Experts of a small language model.
Training: a variant of Muon for the experts, 525M tokens, 8008 steps.
Below are experts of layer 4 (counted from 0) of a mixture-of-experts language model. Rows are named router (the router's row for the expert), gate (a neuron's input weights, with its number), up (a neuron's input weights, with its number), down (a neuron's output weights, with its number) and show model dimensions 0-191. Each number is 128 + 24 x the weight over its row's rms, rounded and kept within 0 to 255.
After each expert's rows: "comes before" lists some tokens at least twice as common just after its tokens as in all text; "mostly gets" lists some tokens that are sent to it at least half of the time. This comes from a sample of Wikipedia text that the model never trained on. Tokens count by the router's weight.

# expert 140
router [123  98 111 149 100 168 145  98 151 126 176 151 134 124 111 104 102 150 100 130 112 137 136 156 103 148  78 132 182 144 144 108 103 104 150 140 109 133 139 136 119 126 142 110 104  90 110 140  99 163 121  89 137 100 156 129  94 120 119 135 143 124 156 120 134  94 173 120 168  92 132  92 123 131 134 127 171 121  66 113 101 135  90 132 136 111 179 113 116 133 122 121 122 150 180 138  99 137 120  99 111 133 163 129 136 111 110  51 163 120 152 146 133 119 155 122 167 139 123 135  96 167 127 104 169  94 126  99 157 114 111 167 157 124 123 123 117  96 140 101 138 136 151 135 143  98 141  94 121 125  97 103 148 149 106 130 124 140 142 142 117 154 137 120 191 127 168 129 145 115 138 152 180 127 145 133 189 124  90 115 130 122 145 114 156 148 149 129  99 162 108 120]
gate0 [ 65  96 134 134  89 116 125  90 117 106 171  97 111 100 107 150 118 112 124 130 149 139 129 131 116 129 154  72 180 135 152 156 130 103 135 115 136 117 119 184 135 141  83 173 132 113 137 154  90  98 139  88 114 141 181 103 122  91 106 150 119 157 128 117 129  80 149 132 106 109 118 161 110  96 156 154 135 127 136 157 145 121 125 103 105 157 130 129 156 113 151 140 133 106 116 129  98 155 133 115 133 111 110  86 118  99 139 112  66 152 109 101 147 135 112  47 116 123 164 113 168 111 134 153 127  91 120 119 108  81  98 124 142 173 145 116 114 132 101 143 137 132 153 132 132 140 125 131 110 126 124 123 129 110 108 159 126 116 128 113 112 103 169 146 125 147 134 169 192 152 112 104 160 134 123 121 121 150 154 123 138 102 145 131 140 118 159 167 131 176 146 116]
up0 [126  81  98 149 115 149 149 162 125 170 128 132 116 140 126 150 130 146 166 134 114  88 137 128 151 115  87 113 113 155 142 135 138 119 108 117 109 187 126 120 138 142 153 110 143 130 151 127 120 116 108 123  82 134  84  97 162 154 111 125 106  89 123 127 123 130 125 119 146 156 136 114 113 119 124 108 115 142  84 147  99 113 111 120 138 149 121 103 165 110  95 134 140  92  96 135 145 135  94 162 101 119 103 121 108 191 144 119 117 154 151 103 159 156 136 160 158 123 136 154 156 104 154 125 161 184 118 155 162  86 126 105 105 134 108 141  92  54 150 146 127 127 136 155 134 145 128 121 122 167 128  97 115 117 122 167 118 164 132 131 163 117  79 100 148  84 137 130 189 148  72 137 116 143 108 113 159 162  95 141 104 142  98 114 133  83 110 110 115 149 129 133]
down0 [ 93 129 119 132 109 133 131 147 127  94  95 136 144 129  70 120 115 138 133 108 129 124 110 153 106 134 160 103 147 123 148 161 143 138 122 163 158 139 115 127 126 107  85 134 144 150 150 144  85 129 136 133 156 145 131 108  67  85 126 187 145 147 158 141 162  96 146 129  99 192 146 103 137 142 118 132 141 116 155  90 120 107 113  95 144  82 172 105  96 114 104 125 147 163 166 113 126 152 168 142 133 141 152 123 132 120 104 104 134 164 106 122 131 100 161 149  61 130 126 116 142 141 135 124  79 145 108 107  90 124 149 128 153 146 151 155 112 117 132 144 115 122  98 172 110 126 119 136 103 106  83 138 129 150 108  94 146 159 148 122 102 143 129 160 140 165 144 121 134 115 118 129 141 181 148  85 171 127 136 130  90 118 166 125 138 115 110 148 145  59 129 107]
comes before: " |", "1", "4", "2", "9", "8"
mostly gets: " regiment", " son", "191", " Brigade", " DNQ", " Pand"

# expert 235
router [ 97 113 149 133 133 153 118 115 106 139 159 123 182 156 123 110  61  95  96 130 109 115 154 144 102 122 126 144 129  99 121 153  78 156 192 133 130  86 144 129 151 154 103 129 119 107 121  89 127 130 128 130 131 106 140 147 103  69 119 138 129 139 116 110 116 132 141 131 131 122 138 122 124 128 123 116 143 115 124 110 149 135 146  97 107 114 189 144 118 128 130 144 127  69 169 137 171 134  89  89 121 138  99 108 124 139  86  81 129 135 152 118 120  83 147  83 117 154 122 176 152 131 120 108 139  76 139  92  97 123 113 164 148 142  94 164 124 135 153 152  91 142 122 170 102 142 103 138 143 109 100 135 113  62 157  95 128 161  88  96 139 121 135 141 149 115 137 132 115 111 137 144 127 136 117  99 147 103 102 116 132  77 164 123 129 157 147 106 127 148 147 145]
gate0 [157 112  79 110 126 123 138  98  94 133 135 117 129 108 127 141  93  92  97 106 115 132  95 131 134  93 133 103 154 111 124  75  90  82 139 121 113 108 151 127 140 129 118  85 173 135 114 130 140 112 124 141  97  88 120 110 112 111  92 115 119  96 132 142 125 112 138 149 121 120 134 134 143  74 170 154 120 125 171 133 139 129 141 109 131 135 130 175 145  97 124 118 144 147 184 121 124 127 124 152  80 126 110 129 118  56  85 147 155 131 120  91 107 115 164 159 128 149 131 172 162 134 144 109 121 127  82 139 119 131  91  95 125 126 128 174 148 146 175 143 150 140  99 145 132 141 139  88 136 117 117 104 134 147 177 123 136 149 143 137 125 113  97 118 150 109 123 104 148 114 129 101 160 169 102 118 143 197  93 111  97 108 107 159 155 165 150 132 142 112 155 162]
up0 [ 86 117 105 123 161 135 115 118 143 136 148 132 128 139 164 115 105 113 115 143 109  86  97  99 133 105 117 120 137 144 130 138 110 121 126 137 122 110 100  99 118 149 153 174 103 125 129 106 167 118  63  99 171 174 147 103  82 142 159 140 108 137 134 121  92 128 102 156 111 138  99 111 123 110 104 146 130 155 140 105  94 114 148 163 145 137 117 102  66 145 146 173 123  86  83  94 120 178 117 131 143 148 160 123 132 116  81 131  79 183 135 119 147  92 117 141  93 144 134 118 131  87 116 165 127 127 132 118 127 105 161 147 145 105 117 115  90 136  85 134  94 154 107 189 107 144 147 153 119  96 118 146 100 130 182 155  97 105  97 146 122 152 126 153 106 117 146 149 113 122 150 143 158 112 131 141  86 148 127 115 123 118 132 153 132 103 124 110 146  87 137 122]
down0 [138 111 130 105 123  55 174 156 153 138 134 148 184 134 153 110 157  85 102 144 115 127 112 115 128 121 112 150 103 108  92 145 157 165 103 133 107 122 126  87 141 148 121  86 129 123 120 122 147 160 105 111 140 126 129 141 134 155 152 130 118 193 141 110 146 141 124 129 113 122 176 162 181 130 117  71  95  87 156 159 154 140 158 118 117  94 176  99 106 117 112 152 115 120 100 140 158 135 106 116 120 157 167 101 114 122 135 142 143 124 191 124 151  88 112 126 128 133 128 146 148 142 163 149 125 101 146 133 101 146 146  88 157 129 144 149 161 134  88 106  96 123 173 122 108 138 102 163 163 200 115 128 124 110 118 166 101 139 122  97 122 139 150 155 128 120 131 141 109 120 137 124 101 118 150 117 134 115  98 120 131  81 117  99 125 149 121 121 158 127 121 134]
comes before: " to", " the", " that", " a", " \"", " by"
mostly gets: " said", " announced", " considered", " reported", " gave", " wrote"

# expert 91
router [103 108 129 141 124 103 167 104 164 139 103  93 146 149 150 140 121 135 135 106 117  98 131 124  87 139  99 137 172 171 162 125 108 138 187 128 153 102 143 111  96 140 101 150 162 123 175  86 115 112 119 136 142 123 133 119 129 142 113 110 126 132 135 135 170 127 149 129 132 101 140 105 108 134 118 128 143 129  92 121 110 137  96 142  95  94 157  87 139 152 104 133  95  78 135 153  86 130 104 106  95 151 121 132 132 116 112 118 124  62 124 126 122 116 190  99 157 149 163 163 104 114  80 115 132 124 133 105 127 107 102 157 135 106 144 103 121 109 147 105 168 112 125 145 120 149 168 157 153 183  95 152 102 151 119 119 139 148 137 134 138 125 117 102 145 128 168 118 147 122 119 109 124 125 139 132 175 145 149 149 133 137 190 110  85 129 121  91  82 153 127 187]
gate0 [149 153 192 129 165  92 141 154 122 133 115 131 118 119 120 158 114 131 135 185 182 124 120 148 145 130 123 102 159 120 114 130 125  82 190 111  99 149 110 134 112 131 116 147 116 149 173 109 126  87 153 168 133 151 121 127 133  63 150 147 131 116 149 155 148 130 111 156 109 136 164  67 130 122 107 140  76 121  79  85 126 135 121 148  81  83 160  97 153 157 126 148 134 109 103 119 134 117 120 111 133 145 110 108 137 130 143 113 144 112 192 155 109 126 121 117 126 147 110 158 149 135 149 169 181 106 130 106 144 122 140 140  96 137 101 151 104 139 149 105 137 137 116 165 124 168 127 134 114 139 136 128 154 140  88 143 138 132 141 152  89 136 114 105  88 103 121 173 162 121 121 126 113 129  89  73 142 125 147 135 141 168 145 101 120 117 142 118 132 124 141 128]
up0 [127 138 125 166  97 127 123 115 144 140 140 124 163 164 117  94 125 124 131 125 120 124  97 147 139 142 157  87  93 170 123 124 132  86 138 134 112 133 169 123 117 120 140 100 152 111 126 159 144 117 133 182 158 120 143 141 154 164 139 116 110 128 138  66 143 133 125  97 180 116 153 112 122 166 134 162 117 138 128 169 148 109 161 187 138 133 140 128 140 137 131  64 106  88 137 120 116 131 100 105  91 123 124 140 138 130 118 166 128 158 145 130 131 139  86 115 150 122 129  94 160 178 110 103 113  78 138 100 129 107 109 144  82 129 171  90 120  90 143 104 123 162 141 135 167  94 125 119 154 145 153 160 116 132 100 127 117 145 152 126 144 106 129 125 128 109 123 117 119 118 120 119  81 144 177 111 117 165 137 137 108 121 118 157 145  81  81 157 106 195 152 142]
down0 [145 168 151 171 118 110  90 134 129 117 123  90 122 100 129  78 176 123 132 170 144 114 103  87 117 124 143 121 123 122 149 125 105 177 103 119 148 133 129 134 127 114 115 144 128 148 119 146 144 143 111 118 105 123  96  85 151 122  67  99  82 136  74 132 128 144  92 152 173 139 104 173 141 123 115 147 118  64 113 132 154 117 111 106 148 145 109 156 148 138 105 108 137 176  81  84 143 176 164 108 126 162 130 134 107 148 125 141 149 125 111 125 151 142 126 142 128 114 139 173 152 177 155 108 158 141 130 110 165 130 126  93 123 176 151 154 121 144 126 143 121 126 127 131 121 150 111 115 147  99  69 133 124 126 135  99 126 151 115  94 107 159 140  89 133 130 159 174 144 147  93 126 114 109 123 119 142  80  92 157 101 142 122 134 102 127 164 126 151 116 132 111]
comes before: " of", ",", ".", " in", ".\n\n", " to"
mostly gets: " time", " year", " years", " Time", " day", " period"

# expert 239
router [103 127 147 114 134 107 158 112 113 119 128  93 128 165  99 144 136  78 135 125 135  79  84  97 117 144 153 116 155 147 149 167 145 107 152 131 115 123 148 121 115 130 122 156 171  83 153 142 117 125 119 155 189 131 135 111 126 116  93 179 133 127 118 106 134 108 127 113 128  94 155  63 104 152 128 128 125 144 101 131 125 132 127 126  88 115 192 112 121 141 145 172 145  37 134 142 146 115 129 126 116 129 116 142 138  94 126  91  94  96 166 110 121 113 162 132  99 137  98 145 136 120 142 152 133 141 153 132 108 119 103 110 100 127  93 157 118 136 132 141 129 135 152 148 101 159 167 165 144 119 134 146  97  95 125 142 123 165 108 102 124 188 179 136 155 146 144 145 137 126 100  92 144 149 137 166 126 130 118 119 162 115 167 114 134 135 114 108  90 147 119 169]
gate0 [118 118 126 115 129 117 198 131 118 123 144 129 143 168 137 104 104 135 115 129 129 133  88 119 138 137  99 127 159 124 144 125 175 131 109 124 122 138 134 125 147 146 126 115 180 149 148 141  62 108 111  93 107 140 138 117 105 138 116 132 128 154 130 130 161  80 103 155 131 151 154  82  96 104 165 133 163  89  90 161 162 137 149 103 114 129  71 124 135 140 163 146 145 177 136 116 114 107 113 127 106 119 138  91  96 101 167 147 106 106 166 162 131 155 147 126 104 120 161 138 148 135 121 133  99 170 111 152 126 109 172 138 127 115 115 140 129 158 206 136 107 118 133 105 106 137 157  98 136 132 157 124  68 149 115 109 113 109 143 140 124 134 130 132 104 144 134 134 115 135 143 136  94 123 160 150 158 140 128 102  92 162 131  98 119 108 177 139  96 137  82 177]
up0 [116  57 161 116 106  84 166 106 121 131 150 122 125  79 134 106 133 108 133 135 139 112 136 142  71 151  90 139 131 142 137 164 148 137 100 107 108  98  95 130 133 147 141 169 125 130 164 151 129 183  98 151 172 145 162 104 148 177 135 143 122 139 150 139 116 131  96 140 121 178 121 116 105 142  78 124 170 137 120 128 128 124 142 104 169 154 190 111 122 135 144 151 109 103 135  92 139 157 149 148  84 146 112 126 120  74 163 125 106 128 123 114 127  97  90 140  69 120 139 143  98 110 136 138 106 121 170 123 145  97 107 150 146 122 137 142 116 116 153 128  78 122  68 157 125 114 144 141 116 150 111  93 101 132  87  94 122 137 146 131 165 121 124 115 103 142 122 124  91 113 102 145 116 109 125 159  99 131 105 119 141 120 122 140  93 111 130 143 125 138 126 160]
down0 [108 122 118 139 123 108 138 110 164 137  95 128 130 109 153 103 139 123  82 104 101 103 101 135 128 138 141 126 116 112 156 114 130 143 153 121 137 112  94  90 148  99 152  93 131 102 133  91 113 121 132 138 117 125 129 110 136 146 154 112 115  82 113 132 121 104 150 137 167 164 111 115 160 116 116 182  62 116 119  71 127 101 114 122 142 106 138 129 115 145  83 169 161 101 131 113 121 157 119 108 146  97 106 164 143  90 109  78 163 147 106  95 125 104 156 123 152  61 151 131 129 127 121 130 118 137 156 139 153 172 102 140 136 130  96 159 119 134 118 124 100  89 116 184 111 113 126 141 134 145 104 140 117 110 131 132 176  80 133  85 143 136 140  95 161 140  67 184 156  91 133 104 142 159 136 112 131 128 142 137 156 135  97 127 176 129 139 103 130 150 151 126]
comes before: ",", " of", ".", " and", " in", " were"
mostly gets: " people", " children", " men", " members", " services", " students"

# expert 4
router [129 177 123 120 114 119 166  66 124 123 138 138 193 122  96 101 116 128 101 124 111  93 138  81 138 164 133 120 167 135 105 142  81  83 136 128 144 101 143 137  94  94 126 138 186 121 115 114 106 152 113 134 156 141 147 116 101 118 103 159 124 119 131 111 108 153 167 163 145 109 136 130 130 142 141 122 136 155 125 159  91 175 111 151  61 163 180  86 130 127 114 116 125 113 142 100 146 139 148  81  95 106 160 135 152 123 137  91 161 133 135 160  84 150 146 136 130 146 136 138  86  79 111 108 120 104 119 119  83 134  59 141 143 149 134 149  97 110 154 178 105 151 124 135 105 154 123 118 117 150 150 147 143 132 136 119 129 131 138 124 114 133 113 120 163 128 113 131 126 158 144 110 161  98 138 129 141 141 111  97 129 104 173 114 129 140 128 136 118 162 120 119]
gate6 [118 164 127 127 155  99 129 145 115 142 139 156 124  96 109 158 145 157 110 161 118 118 127  98 142 146 141 115 177 157 121 149  84 133 156 113 126 119 129 143 124 107 127 146 144 118 170 132 148 116 135 168 120 149 134 115 173 113 177 152 112 115 131  67  98 194  99 125 149  75 114 116 111 165 156 162 112 130 156 134  94 115 133 178  74 126 139 110 161 100 157 169 122 109 148  94 113 102 107 120 123 117 125 126  99 113 139 125  88 136 160 105 113 136 134 149 155 153 109 178 138 104 137 102 121 119 168 143 130 181 105 143 148 130 115 127 167  90  92 133 125 160 100 102 154 128 168 172  98 127 130 137 137 114 145 121 157 116 160 182 103 135 117  97 177 133 138 115 136 126 137 146 113 137 137 121 129 143 102 137  96 120 137 130  85 115 141 122 114 177 129 105]
up6 [129 104 116 102 119 142 109 125 132 106 157 130 117 134 151 117 101  86  95 115 163 118 132 127  89 127 112 156 118 105 128 105 125 122 122 147 126 148 101 114 159 130 140 148 101 125 171  93 130 126 112 133 105  81  83 160 104 136 144  97 137 163 123 183 125 126 139 108 109 154 144 118 143 117 143 124 166 116 136 134 127 127 149  83 133 145 115 136 149 168 110 114 132 152 126 135 130 125 152 117 148 146 132  98 143 128 109  91 108 152 111 142 107 160  66 103 104 100 172 126 169 137 123 160 143  63 100 128 118 101 161 126 133 104 153 111  95 151 180 104 143 107 149 154 124 122 134  88 140 131 136 100 202 123 127 142 135 150 133  96 136 147 148 146  62 135 155 132  91  83  76 121 173 135 114 176 134 172  98 135 135 113 141 141 136 153 105 113 170 143 111 117]
down6 [124 157 152  80  87 142 107 128  77 108 131  99 131 135 134 141 126 113 126 157 129 138  97 123  98 113  61 118 144 111 104 104 108 132 139 167 153 146 112 129 119 123 117 148 109 113 126 126 133 111 101 125 137 106  69 147 113 144  95 114 113 110 137 120 103  92  80 154 120 112  89 120 110  76 130 130 170 112 145 172  83 114  97 106  92 125 113 118  90 152 117 143 109 129 145 211 105 108 102 140 108 144 132 146 132 137  96 125  97 154 139 152 160  99 122  61 124  92 115 119 109 127 146 159 133 123 111 148 144 112 126 147 114 122 114 123 150 140 171 128  65 134 110  87 123 114 136 141 108 125 113 147 177 102 143 115 163 167 131 138 154 131 124 137 165 100 131 115 132 139 152 110 176 120 143 159 116 155 153 170 119 150 113 128  87 114 139 134 153 135 148 132]
comes before: "0", " |\n", "1", " |", "2", "3"
mostly gets: "|---|---|---|---|---|---|---|---|---|---|---|---|\n", " Qualification", " JPL", " –;", " .", " Pts"

# expert 198
router [102 124 102 155 118 150 115  98 159 140 167 132 153 143 116  78 130 135 105 194 138 155 149 130 111 134 119 161 148 125 164 155 143  97 156 103  98 127 126 122 131 140 117 106 152 112 141 139  76 128 105  99 180 107 143 159 105  85  75 126 120  99 133 134 117  99 127 134 140 125 162  70 125 151 112 102 148 126 118 109  99 105  99 134 128 143 159 116 130 160 111 140 117 137 179 154 147 117 103 118 105 135 131 140  95 145  99  76 138 140 155  99 116 164 153 155 155 130  88 113 116 116  98 144 151  94 142 112 144 121 134 143 129 138 124 124 109 147 141 128 162 147 122 192 125 119 123 144  93 159 109 157 162 137 139 112 126 121 162  97 175 138 143  90 158  90 120 168 152 167 140 117 127 133 163 156 132 105  99 143 138 114 116 111 152 155 131  96 118 189 111 155]
gate0 [139 158 138 126 137 111 112 112  97 104 115  71 154 165  71 125 173 104 151 101 129 105 132 120 115 170 134 134 151 157 100 112  94 173 199 183 121 127 121 142  78 118 110 141 152 124 156 150 116 110 147 168 111  89 122 146 103 158 142 127 101 144 139 127 158 127 125 152  76 100 100 105 156 112 150 156 104  86 135 101 139 165 121 147 117 131 102 164 109 157 118 138 134 121 120 129 131  95 120 120 129 151 116 110 104 100 149 116 132 101 129 152  74  70 161  98 163  95 127 129 146 120 154 113 167 132 108 127 135 125 123 153 124 151 178 150 139  96 159 136 135 161 144 105 146 116 119 144 111 145 108 128 159 119 115 130 129 149 144  94 146 129 125 161 143 153 132 153 134 162 114 135 128 105 134 169 101 144  78 111 148 130 139 119 145 143 174 117  90 145 117 112]
up0 [108  71 134 121 126 117 165  85  98 134 116 126 124 150  89 101 114 133 156 113 165 140 149 135  98  91 119  94  77 138 146 125 119 131 122 123 129 117 116 107 132 111 125 155 110 122 151 115 103 129 165 147 109 100  95 153  90 134 147 153 118 123 141 114 105 155 124 153 111 126 170  89 133 124  99 153 123 125  96  91 105 115 126 118 152 140 132 150 146 124 118  96 141 124 115 137 166 124 126 127 109 127  82 178 118 116 112 105 112 143 148  91 148 126 131 156  68  97 152 110 145 154 170 137 164 114  94  97 132 128 123 138 204 153 143 155 121 133 131 181 126 156 130 158 170 100 133 189 148 163 107 102  85 114 128 100 115  73  85 110 114 119 125 134 131 126 136 153 106 111 129 164 105 140 124  77 102 113 104 147 117 146 140 126 130 156 135  90 107 158 154 112]
down0 [114 115 123 108  97 137 165 137 101 146 116 136 116 126 107 103 113 147 139 124 141 128 141 154 113 144  72 130 163 109 125 125 146 154 102 173 137 107 143 203 137 113  95 121 129 149 162 113  83 144 182 132 117 153 132 144 113 131 174 122 125  69 123 156  94 123 123 149 128 146 154 118 142 116 137 138 117 126  78 151 150 165 139 101 131 140 115  78 110 129 140 121 152 154 134 116 166  77 148 120 102 148 142 151 144 110 131 118 122 119 115 178 120  95 166 130  89 110 133 128 114 188 118  86 145 138 143 141 133 113  65 153 113 148 124 111 107 128 156 147  88 146 115 140 137 116  60  96 106 163 118 116 129 154 132  77  83 132 119 157  91 114 129 126 120 148 123 131 136 121 106 144 146 160 106 112  95 138 120 127 133 117  95 143  94 116 175 156 102 143 111 120]
comes before: "-", "|", " The", "==", "The", ":"
mostly gets: "See", " Binomial", "Scientific", " Born", " Died", " Arthropoda"

# expert 146
router [144 139 111 123 112 116 141 114 117 130  97 128 175 142  84 118 102 107 152 127 153 101 117 110 130 159 161 136 165 124 119 136 134 117 161 122 138 140 160 130 117 141 114 201 145  81 144 113 129 138 132 152 185 130 118 106 134 141 134 116 128 120 137 142 121 151 117 102 108 110 150  86  91 150 130 119 146 148 132 153 149 125 127 164 100 149 171 114 136 160 131 163 141  65 105 129 136 138 150 113 103 136 149 179 146 123 140 102 113 139 155 108 135  92 154 116  99 116 105 149 135 147 120 116 144 142 126  80 124 109  76 128 146 153 109 153 144 142 129 139 127 110 152 155 105 183 165 129 149 149 124 141 106  75 128 150  60 114 114 134 142 157 147 124 159  93 144 138  97 120  96  87 161 125 174 144 130 100 129 132 157  98 140 112  94 129  97  52 101 141 105 139]
gate0 [ 95 113 132 141  92 128 133 117 101 104 110 173 152 113  95 166 127 109 148 127 107 149 146 136 144 101 174 157 147 114 111 114 107 105 126 156 112  87 118 107 148  89 124 190 122 104 114 140 149 116 131 159 135 109 168 107 105 129 115 144 145 127 142 112 126 131 108 136 114 111 141  98 149 173 117 152 109 132 147 135 125  86 162 141  78 122 156 119  78 166  90 197 110  62 105 156 126 118 119 162 113 158 144 164 154 139 193 131 136 122 150 116 104 159  95 103  94 125 124 108 193 117 149 133 113 125 136 122 130 149 103 157 135 117 133 155 126 121 105 134 103 155 146 134 125 115 112 112 177 156 132 128 122 135 165 121 127 124 149 151 152 147  96 144 111 108  89 150 115  97  94 138 138 134 150 123 139 140 132 104 146 117 148 154 145  92  84 117  82 141 152 145]
up0 [113 125 122 122 156 121 159 165 160  76 136 179 125 120 100 148 138 140 150 176 116 133 143 121 111 142 141 115 189 116 136 100 143 108 108 137 108 114 119  88 107 104 115 169 110  59 120 141  96 118 124 173 130 134 153 127 102 111  86 186 140 100 131 140  86 157 135 137 122 156 125 116 165 140 121 133 131 131 113 140 132 111 166 117  81 124 149 111 128 137 109 194  99  60  86 168 105 115  99 127 114 127 128 127 112 166 171 118 148 139 121 136 124 142 107 143 133 112 133 129 159 101 135 138 124  96 132 119 132 143 104 154 112 137 149 136 149 130 128 125  87 161 143 130 133 131 124  98 162 154 134 153 118 132 160 151 112 115 148 151 121 142 135 157 137 112 122 126 107 109  86 111 122 123 139 118 132 175 143 108 183 141 180 144 105  73  92 114  79 126 140 136]
down0 [130 160  99 146 110 131  98 142 119 136 126 151 100 160 128 128 132 138 135 152 145  81 142 144 142 148 154 161 102 119 139 132 176 156  98  93 152 138 161 146 145 141  89 110 144 136 148 122 145 131 159 118 132 107 105 102 102 144 181  99 152 153 120 140 133 133 140 124 125 122  98 147 112 138 153 125 119  86 152 131 141 169 152 157 137 186  99 116  97  79 144 140 137 155 156  73 102 126 142 135 161 143 134 139 123 127 124 139 125 174 117 130 144 133 134 124 125 162 121 140 121 155 110 134 120 129 109 109 140 150 130 107 122 123 135 139  96 168 143 160 159  82 113 117 141 140 133 115 125 131 153 146 146 100 141  98 114 146  96  93 112 119 127  98 120 161 139 115 114 173 176 104 134  92 118 148  81 104 112 174  94 112 131  98  82 141 176 144 198  66  86  88]
comes before: " of", ",", " and", ".", " in", " to"
mostly gets: " education", " design", " services", " production", " development", " construction"

# expert 37
router [123 102 112 145  96 170 150 100 127 134 190 144 137 133 111 106  95 148 111 121 127 138 118 151 106 152  74 133 180 153 142 114 115 118 147 159  99 135 137 131 122 125 151 110 116 103 116 122 102 149 129  96 144  91 159 148  84 121 113 140 137 121 134 118 126 104 170 131 155  92 117 104 123 144 133 136 163 118  66 113 106 145  74 138 104 133 173 113 121 139 135 116 113 131 197 145  99 134 103 123 123 121 143 132 131 122 107  43 154 124 147 129 145 117 156 113 171 159 113 131  91 171 129 114 148 100 125 101 165 119 118 183 154 124 128 129 115 109 146 116 134 145 167 135 144  99 146  96 121 128  96  99 150 142 102 122 116 140 142 137 132 157 132 122 183 114 164 123 136 107 131 157 167 122 149 121 190 125  95 122 136 122 151 108 171 150 140 140  98 159 109 117]
gate2 [141 178 142 101 154 106  71 130 151 107 150  88 180 116 163 113 130 129  94 140 119 102 151 125 153 138 113 125 126 178 134 139 102  78 117 121 147 148 122 110 103  88 183 185 122 138 132 132 101 132  72 113 176 116 127 128 135  93  85 143 149  93 112 125 117 144 130 174 181 174  85 127 141 124 108 158 156 137 164 124  78 119 121 148 119 155 123 118 126 121 140 153 143 137 171 121 134 137 103 122 104 183 129 143 139 112  84 144 162 121 114 142 152 138 128 132  78 145 129 146 135 138 120 121 142 158 146 175 138 110  81 127 140 135 128 159 106 171 142 136 115 157 137 139 101 150 108 101 158 123 140  90 139 127 144 162  88 155 119 144 131 148 153 147 153 119 109 106 138 131 110 100 115 122 164 113 117 116 121 114 116 156 119 144 142 116 176 126 109 118 145 119]
up2 [133 102 149 117 120 157 120 123 125  82 114  88 102  74 144 113 175 132 139  90 131 111 113 151 115 122 144 133 131 123 167 147  91 130 118 115 119 129 107 155 148  87 178 119 117 141  86 151 136 138 105 130 122 102 158 120 148 117 105 141 122 132 165 144 137 203 116 112 154 124 140 141 152 114 144 176 134 116 120  93 108 131 138 152 162 131 137 158 115 130 159 159 166 138 132 100 135 181 114 162 104 109 140 130 112 108 137 141 154 123 123 197 166 134 144 174 135 130  90 123 105 153 102 153 130 113 112 122 146 125 147 116 135 168 156 163  99 124 123 184 135 103 135 109 103 126 105 161 167 111 137  89 134 100 114 107  96 102 148  73 112 147 135 123 101 141 182 133  88 112 130 159 133 150 179 130 130 140 108 174 122 123 140 130 120 112 131 137 115 119  89 155]
down2 [ 70 125 118 140 113 123 133 138 129 127 120  96 128 140  89 119 114 123 137 136  86 120 111 109 100 160 109  99 105 195 132 129 136 124 149 113 142 107 142 110 130 193 182 120 128 136  79 150 102  86 167 109 138  63 143 119 139 148  78 160  92 123 132 132 125 123 113 114 107 173 108 184 169 128 142 137 108 110 159  90  95 133 108 129 119 112 112  98 123  73 115 139 138 117 129 122 112 121 100 141 122 132 166 135 115 125 144 131 121 107 144 112 166 123  88 138  89 129 149 171 135 145 125 110  96 109 130 142 123  96 104 116 140 149 119  90 153 106 108 148 143  95 127 132 113 104  80 147 164 145 127 116 135 129 129  89 153 151  98  77 155 137  86 142 151 143 111 126 145 102 169 123 155  94 111 123 112 108 139 126  88  85 133 100 144 116 100 109 123 112 128 154]
comes before: " ", "|", "0", "1", "000", "2"
mostly gets: "',", "\");", ".),", ")},"